Below are experts of layer 6 (counted from 0) of a mixture-of-experts language model. Rows are named down (a neuron's output weights, with its number) and show model dimensions 192-287. Each number is 500 + 40 x the weight over its row's rms, rounded and kept within 0 to 999. Numbers have three digits each.
Before each expert's rows: "raises" lists some tokens whose logits its average output raises strongly, later layers aside. This comes from a sample of Wikipedia text that the model never trained on.

# expert 18
raises: " in", " and", "-", ",", "–", " –"
down0:434424489416435425556567506431442562438512481428443450439510467547542510506447508499525529482519440541493548477494515469470460503545505480504405503483528506481434470503514511510542558503516488511520506473560532487528515526468468436527447453500546524498581491559469501485491525492479472498

# expert 13
raises: "-", "\n", "|", "In", "===", "===S"
down0:591471449506435491513477496524478539525515535493545470476522482534452521496521463420495536484574502535532458403432458568468436505482477536474470452473429487483497497590495503540422496434462462461562534549475540554522511463498464472527481476519422458514576491531442521528569444535498480508

# expert 11
raises: "\n", " ", " New"
down0:454456443478501481547461567484498564529434508538578435485454485476508497532454418458489454482479411464529459616509538461548495482489421480449574506510503497486460539511531519413459496504532525573561468487516452539485471545490511505521534439474473465481451536497526463466534510525486534515

# expert 23
raises: " of", "-", " and", "–", "-s", "-p"
down0:491503531439482437469501554499529554448452530444444536520430555488530562481468558528507489550465556575525544476532488497519430482447498482562516519517520515541527498543535493499530467540564478510527490437465541404552541488623526487499566547534460514434495475483460466522495529540396496569

# expert 25
raises: "-", " and", "/", " to", " or", ":"
down0:543492482436500548544471629461503501516499485491514486568537552481550511467505518549465531581513459458507527464519493503516631467546649473402547475494481436512530435438515424525469461436451477478524470490547446445537488517484411529491490478535515458497490478484469501438488470468478498494

# expert 6
raises: "or", "-", "man", "l", "am", " and"
down0:517475510436512520535512477466539517557462486513489533499516454480496466523491470539512556543458489444473525489469464456479554433437486514553506490573480506457412454498537434521479498489447447453564492523535476429564466523513418486512544459516524428511501603448419523543417537549518500484

# expert 8
raises: " from", "es", " to", "-"
down0:548484495551540485560538530497546432556438511478518513491510469529480455513522566430481497496546436504497540437465509501456453456455554453487489496548517494483489516473540510560586543499562459455497516573501560526452503548492424440482444495510511478485495517494538482533469502535498420370

# expert 30
raises: " in", " and", " of", ";", " to", "-"
down0:479565557520568542549451462487499492507514532553511530539493504513493544520444522506495500554500512424551467448571557523474538543505477478560490506491468500532538507441546438536509510446479480456488533467499511551514560493485428474560489510490544487496509523496559553566440467505507456526

# expert 1
raises: " and", ".", " to", ",", " with", " in"
down0:483580553520487511443543458494453494559463510507503553484500527522479503515487537455582460455589517448448549442549516443451527581432492452446540491440523525514445521556496524443537510444505455539497499474481436574509479401546445527459514417571499509545461429474491483549469433512544533458

# expert 16
raises: ",", " and", " in", " to", " per", " on"
down0:498494547442536598504529471437446547537456491508476568485557447467547492434503518563546497482485565509543545480436500576508467473540528454482507527570465426496519466461512475454509475499506466484546452492530507449521622490479525475489445471498485555567511506479479556519470458469406483469

# expert 31
raises: " f", " all", " in", " s", "-", ","
down0:483452462545440506540443438492542496530465440495550546468532561448522495559453459533521461489571505489367510516522462524546515479450516481583503487583488542492457473439520614500453537411510543506497502519488488468472409458486477492427504505471372475487481422547511501522503539506426508606

# expert 21
raises: "as", "or", "est", "um", "is", "ad"
down0:538460493490477501535473460506502497554458444451482498440563460476489467513531483469567545517477430517501551499455464466575474508464521520624574517530494477538494481439513503549467587507503482501511477474438623505499552534535495530574497447521535471530541570409434536465525478515569437479

# expert 17
raises: " and", " in", " on", " to", " for", " of"
down0:560453538474540433470477499489495493480527579491488534473484501529412521529464531486509453552543537464502439461544495482436469477482509509440501490399495543481501451592455486530540433502517475585492445538490470489512498558515434511459422447477461538437493506534423481495543521452461467456